From a checkpoint of a small mixture-of-experts model trained on Wikipedia: vocabulary 8985, a sigmoid router.
Below are experts of layer 3 (counted from 0) of a mixture-of-experts language model. Rows are named router (the router's row for the expert), down (a neuron's output weights, with its number) and show model dimensions 0-127. Each number is 200 + 30 x the weight over its row's rms, rounded and kept within 0 to 999.
After each expert's rows: "raises" lists some tokens whose logits its average output raises strongly, later layers aside. This comes from a sample of Wikipedia text that the model never trained on.

# expert 64
router,204,240,194,185,166,219,214,218,202,177,218,194,270,138,237,218,208,201,218,169,255,213,195,199,274,200,199,184,212,187,169,168,234,187,205,187,253,158,205,270,157,154,226,175,193,218,209,206,264,165,202,204,162,187,188,283,186,204,157,181,226,199,202,226,200,225,179,211,221,214,162,184,207,237,168,230,209,222,214,225,192,249,130,184,209,190,171,233,167,228,223,155,180,243,225,215,227,212,122,229,208,161,162,244,238,239,213,166,210,175,203,200,232,199,195,214,263,214,233,168,221,215,202,222,208,192,176,205
down0,235,288,187,231,180,248,190,220,189,214,213,220,218,222,197,190,197,240,239,207,194,196,293,206,205,188,195,209,207,218,195,221,182,199,178,133,166,249,222,200,171,167,186,168,212,248,169,196,222,223,194,227,165,207,242,197,198,186,177,175,205,265,181,228,184,230,128,215,191,213,179,237,178,177,209,147,188,210,163,164,219,201,206,217,192,186,187,187,197,203,176,178,275,203,157,193,189,213,161,200,198,194,199,195,242,231,155,271,163,172,163,228,176,175,204,196,237,200,245,250,190,144,194,261,199,176,244,161
raises: " ", " the", " The"

# expert 87
router,203,224,210,221,210,185,175,197,184,130,238,200,244,172,228,233,178,211,194,172,213,216,178,192,214,185,177,184,209,211,190,218,234,171,186,141,246,194,190,271,194,241,193,197,236,208,260,255,150,206,197,216,187,201,219,228,192,218,189,203,264,162,205,219,235,233,202,243,159,167,154,244,163,227,212,219,193,192,194,190,144,229,202,187,202,192,134,168,143,259,202,229,185,203,215,147,183,226,154,215,144,215,144,242,214,197,214,187,260,192,258,228,229,216,229,203,193,238,210,187,201,186,220,185,140,165,227,204
down0,204,201,209,183,228,188,202,220,189,176,169,192,213,170,240,216,190,249,187,258,122,220,260,197,220,228,274,156,231,211,232,223,217,185,227,212,227,174,194,209,198,216,247,234,148,207,233,223,246,200,148,248,189,165,182,239,171,202,207,219,178,184,195,242,276,234,196,218,196,255,226,232,228,166,202,217,191,202,199,170,168,208,223,178,212,252,184,210,193,193,240,159,206,190,210,179,185,123,215,162,209,215,244,253,223,208,150,172,184,206,182,179,160,149,195,200,232,198,182,209,198,218,168,201,245,217,145,156
raises: " beh", " the", " what"

# expert 24
router,197,236,192,211,129,201,166,215,200,211,248,216,214,178,186,249,229,201,171,210,200,221,185,202,222,197,199,191,211,207,227,224,267,183,204,204,246,147,190,253,141,177,226,200,203,206,252,201,234,185,183,185,182,209,194,186,181,167,215,241,240,158,152,257,179,194,198,211,240,221,179,217,222,261,202,194,198,234,239,253,196,233,187,259,167,203,203,171,183,217,184,217,179,206,190,141,192,264,189,197,133,171,153,233,226,188,202,209,265,219,222,210,218,250,191,216,268,244,174,181,186,261,194,222,184,218,204,152
down0,277,168,205,181,222,219,134,232,218,225,204,176,195,197,200,129,160,214,221,240,175,202,227,127,214,206,208,195,190,184,210,190,220,234,161,204,212,169,173,239,190,159,224,205,244,210,140,195,215,225,169,173,307,158,164,213,180,184,214,212,148,186,189,251,197,202,203,167,191,170,202,204,160,239,166,193,154,206,170,185,143,203,196,236,214,211,185,180,210,211,229,202,211,176,218,236,186,250,200,232,186,233,166,193,191,159,232,142,179,213,195,236,254,192,159,145,168,209,188,172,206,212,225,163,189,181,195,209
raises: "rug", " Own", "ork", "overn"

# expert 26
router,234,195,229,225,206,197,200,211,187,212,184,250,214,163,217,208,229,191,179,146,253,254,183,153,172,207,232,196,129,155,182,254,254,228,163,161,218,185,151,262,198,201,196,164,200,147,199,207,205,155,182,187,193,202,222,209,148,227,192,209,222,202,162,234,200,183,206,243,222,205,221,198,177,265,198,204,234,190,210,224,192,197,142,161,170,198,181,199,208,239,182,227,152,196,226,212,214,180,222,218,192,260,231,246,194,184,206,159,255,170,256,245,235,189,212,242,222,193,217,134,169,246,200,211,238,226,203,181
down0,120,204,224,248,146,229,246,140,216,194,215,208,242,147,234,205,214,183,179,174,158,188,165,230,172,134,243,177,220,145,212,157,164,217,200,184,173,177,155,205,182,209,157,159,156,228,218,172,210,197,201,215,216,214,179,258,190,165,202,179,192,156,225,174,156,228,167,189,160,228,226,214,200,223,194,272,161,183,228,208,191,195,233,202,157,183,239,191,249,217,193,169,168,240,234,209,200,244,250,186,230,223,159,181,201,180,173,161,162,176,214,172,211,245,186,194,193,216,223,168,182,167,183,185,202,187,196,183
raises: " their", " the", " its", " both", " each", " this"

# expert 252
router,308,189,198,157,198,181,213,267,200,175,219,206,201,200,245,193,243,188,197,208,184,192,116,228,222,222,189,238,179,182,186,162,274,237,203,171,202,150,216,201,184,180,183,224,194,169,210,186,176,174,141,204,171,182,208,201,165,198,231,210,204,154,203,208,226,234,159,155,232,185,161,176,204,243,197,229,202,209,264,211,172,223,137,204,196,184,176,167,168,224,186,217,146,185,230,159,173,191,222,199,190,208,175,234,199,229,229,210,209,150,229,210,249,197,168,241,237,209,207,166,234,195,246,191,159,168,233,212
down0,176,214,186,179,161,165,216,136,216,237,213,189,199,187,190,224,207,209,180,225,265,158,230,150,225,206,223,215,204,231,197,163,192,255,212,182,192,211,199,183,184,184,205,193,238,219,206,221,172,172,197,176,188,171,155,192,226,205,217,210,166,177,205,198,148,193,167,183,198,128,194,147,217,167,247,209,159,181,161,155,196,241,245,164,221,177,149,211,208,145,250,254,150,261,231,157,192,190,172,256,178,191,177,170,159,200,251,137,190,171,207,223,215,205,188,221,235,185,171,133,200,222,239,190,213,195,230,216
raises: "ics==", "ation==", "]}", " km^{2})"

# expert 3
router,220,235,173,165,160,172,214,230,222,216,230,210,232,160,244,236,244,170,178,221,205,204,176,194,217,216,237,245,173,180,171,188,227,220,155,173,206,154,219,230,152,197,225,206,218,164,232,243,213,191,144,232,162,234,160,233,198,192,211,226,243,181,163,242,209,234,162,199,220,184,157,200,212,231,209,202,214,169,240,224,166,214,169,222,174,192,179,187,153,204,184,205,179,205,171,148,237,215,170,185,157,213,138,228,235,201,261,159,227,153,232,226,252,234,185,232,247,249,183,153,192,236,245,231,203,161,214,186
down0,166,216,184,223,202,183,189,190,221,168,213,200,206,150,139,202,180,208,150,185,178,185,155,206,159,242,231,161,180,222,187,201,203,197,139,189,206,214,187,197,156,184,192,145,213,183,198,185,210,222,228,190,178,184,164,227,215,163,246,208,216,190,206,245,206,228,235,237,202,199,219,180,218,160,209,175,220,198,175,188,188,220,157,200,189,132,282,147,194,231,233,164,104,187,261,183,193,181,198,174,181,146,216,177,216,227,249,234,191,217,208,250,256,245,238,215,180,200,177,204,150,174,140,187,179,190,222,161
raises: "ly.", "ly,", "ly", "ations.", "etition"

# expert 37
router,224,187,191,215,169,211,200,157,194,176,210,173,212,168,221,172,256,199,227,209,226,228,187,190,186,171,242,206,190,200,240,173,225,172,206,149,187,194,178,238,200,170,177,209,218,193,224,207,171,188,151,235,184,244,172,253,193,217,192,244,221,214,158,222,203,220,146,200,205,185,179,211,177,214,194,205,217,259,264,190,184,161,177,166,137,190,187,261,127,215,185,199,226,164,263,170,248,219,121,232,143,196,173,240,251,244,227,142,179,175,185,183,216,202,202,182,252,207,181,184,211,264,185,194,198,213,226,182
down0,245,179,215,197,157,219,176,167,193,248,207,167,163,143,192,207,175,281,218,283,212,193,234,244,173,168,196,209,195,230,208,161,265,224,206,203,172,278,159,230,232,222,200,169,206,192,184,244,202,225,209,215,217,228,174,228,222,188,193,253,185,165,205,220,202,215,176,166,190,147,194,180,203,155,194,184,179,190,214,181,184,178,167,181,177,246,188,240,180,135,222,186,211,191,237,190,224,182,220,256,171,181,188,180,219,167,261,160,201,225,169,158,241,240,148,178,227,161,209,200,165,206,195,212,187,223,213,229
raises: "]}", ");", ";", " its", " them", " their"

# expert 133
router,241,269,212,177,155,196,183,254,203,200,193,201,237,176,192,218,230,196,169,250,200,186,153,170,194,184,232,247,171,189,147,158,258,176,200,198,209,164,209,222,165,131,202,153,169,149,195,229,231,177,210,188,146,230,159,204,198,171,191,214,212,213,182,237,238,240,185,170,189,193,156,187,235,248,215,187,144,191,226,221,221,210,179,226,174,216,161,183,172,235,216,208,194,194,177,145,222,242,163,218,170,224,192,193,215,177,213,148,213,163,240,201,245,204,202,220,268,223,244,160,196,227,216,211,151,199,252,197
down0,245,165,209,177,191,203,216,188,180,170,109,230,175,207,183,220,156,187,212,202,205,218,167,187,147,170,173,210,183,178,221,157,170,189,277,191,206,229,181,228,221,215,179,151,188,238,191,184,196,201,189,209,226,161,193,202,235,205,169,223,266,210,178,189,215,151,210,197,227,216,194,187,238,205,239,192,158,196,241,185,231,153,187,234,206,154,234,215,167,266,221,259,186,183,194,244,230,193,222,198,185,226,237,256,220,166,264,220,149,172,191,206,212,169,236,174,163,261,188,222,246,210,158,228,179,216,212,160
raises: "ected", "right", "ers"

# expert 203
router,207,202,202,186,206,219,246,235,171,225,242,201,231,162,213,249,224,211,236,229,205,191,173,197,176,214,237,207,145,188,183,222,188,187,173,212,254,173,213,234,170,188,197,221,191,208,194,215,232,179,202,248,162,186,195,222,182,221,213,267,198,193,221,267,202,209,219,243,242,196,172,167,213,239,216,204,216,161,223,191,172,246,193,173,211,191,168,220,184,221,226,221,148,241,237,182,241,223,143,168,146,219,170,215,233,220,217,118,237,161,205,238,267,231,180,252,231,274,199,201,240,186,251,169,186,205,204,165
down0,164,217,226,226,232,253,186,197,224,156,199,221,198,211,240,232,190,220,151,252,216,161,152,237,214,191,209,201,212,132,174,219,215,208,185,231,215,161,214,182,203,223,126,152,189,213,203,142,199,230,165,169,158,185,170,203,142,155,225,194,211,213,245,203,194,156,180,143,218,226,173,227,208,210,221,155,154,246,197,181,206,195,218,189,179,180,177,153,165,197,177,213,217,124,214,168,210,220,231,171,184,221,209,216,293,144,210,217,211,202,207,201,218,187,267,231,184,211,198,225,187,204,188,225,176,235,226,226
raises: "aying", "elling", "ay,", "aking", "un"

# expert 71
router,220,202,257,210,192,175,190,226,156,171,183,200,224,154,218,209,239,209,204,154,259,244,206,178,182,200,213,171,143,214,195,223,274,226,184,209,234,191,157,242,205,168,207,179,215,191,201,226,187,118,183,234,193,186,232,194,130,194,171,219,272,205,186,236,194,167,201,240,229,209,186,196,170,261,193,215,210,178,245,171,191,206,171,198,169,158,189,201,160,247,168,191,149,149,203,200,246,225,201,231,191,222,228,225,219,194,204,168,269,175,255,230,218,213,193,235,221,207,218,133,178,231,196,216,183,201,173,191
down0,208,191,235,261,145,179,204,230,168,214,220,184,228,224,204,185,187,237,235,182,244,135,144,169,216,172,206,194,229,238,180,205,177,212,205,175,220,166,246,193,215,199,263,217,181,201,214,197,206,178,206,234,172,206,216,211,208,184,179,217,217,232,160,159,154,178,242,299,196,196,229,166,237,252,183,166,208,220,248,271,205,245,212,207,201,188,222,191,203,244,211,166,231,251,210,215,169,134,209,253,198,170,203,221,197,190,210,180,210,193,203,252,260,199,173,252,200,184,196,220,144,174,180,218,218,167,197,212
raises: " the", " a", " an", " this", " their", " that"

# expert 14
router,246,202,219,205,182,166,175,192,200,247,210,223,218,174,219,232,247,201,152,220,228,184,209,163,196,180,213,199,223,172,181,241,249,250,192,179,192,186,187,237,200,201,209,213,216,190,205,208,232,174,193,207,163,181,178,225,183,177,216,213,247,242,194,246,162,190,139,242,202,222,195,232,194,236,150,225,195,152,213,196,200,237,185,181,202,164,167,204,192,279,210,245,175,219,221,201,241,216,113,205,137,195,233,247,267,173,187,150,285,207,211,198,263,196,184,244,190,206,253,194,217,202,205,226,210,187,239,178
down0,258,263,217,171,217,206,243,170,186,195,218,229,201,164,200,207,189,212,220,157,214,190,198,244,212,160,183,181,210,202,198,224,151,152,250,220,245,220,194,199,202,201,194,220,193,194,190,155,179,188,166,151,240,180,164,193,209,180,161,187,231,211,199,162,186,210,193,222,181,197,273,147,217,150,193,225,153,224,196,200,192,197,181,221,195,155,161,166,287,206,257,206,202,222,203,173,235,241,163,207,228,205,194,230,173,168,191,181,221,250,200,188,159,212,152,167,247,207,204,209,140,230,216,134,199,142,256,178
raises: "ill", " titles", "ist", " promotion"

# expert 246
router,219,201,186,145,173,178,207,254,183,219,187,192,251,165,232,248,230,194,218,142,215,151,206,181,219,175,261,205,166,187,206,193,233,166,190,203,218,163,189,250,182,198,219,229,190,190,209,187,218,176,172,211,166,222,186,270,158,187,185,259,174,179,212,208,204,228,175,203,185,206,175,127,199,219,178,211,213,160,213,227,170,230,166,168,201,169,169,223,160,217,191,188,180,174,205,169,206,204,135,192,199,165,152,214,228,191,246,202,257,126,188,229,270,202,177,261,240,223,173,152,249,218,232,196,174,200,193,197
down0,164,191,169,245,187,198,201,163,225,239,171,190,218,210,205,246,155,238,244,215,215,220,295,209,206,172,208,233,250,203,164,186,219,213,220,245,180,237,181,236,196,223,198,213,220,233,230,207,172,157,228,146,152,197,223,213,253,252,175,209,235,163,144,202,213,267,224,185,226,212,188,221,186,184,206,181,172,185,179,176,226,203,225,175,180,234,209,215,165,208,196,155,164,221,225,252,236,218,184,203,193,197,169,150,169,215,197,185,205,124,237,253,159,259,158,247,215,194,209,208,200,195,194,235,192,233,183,223
raises: "ially", "ial", "itions", "ition", " of", " part"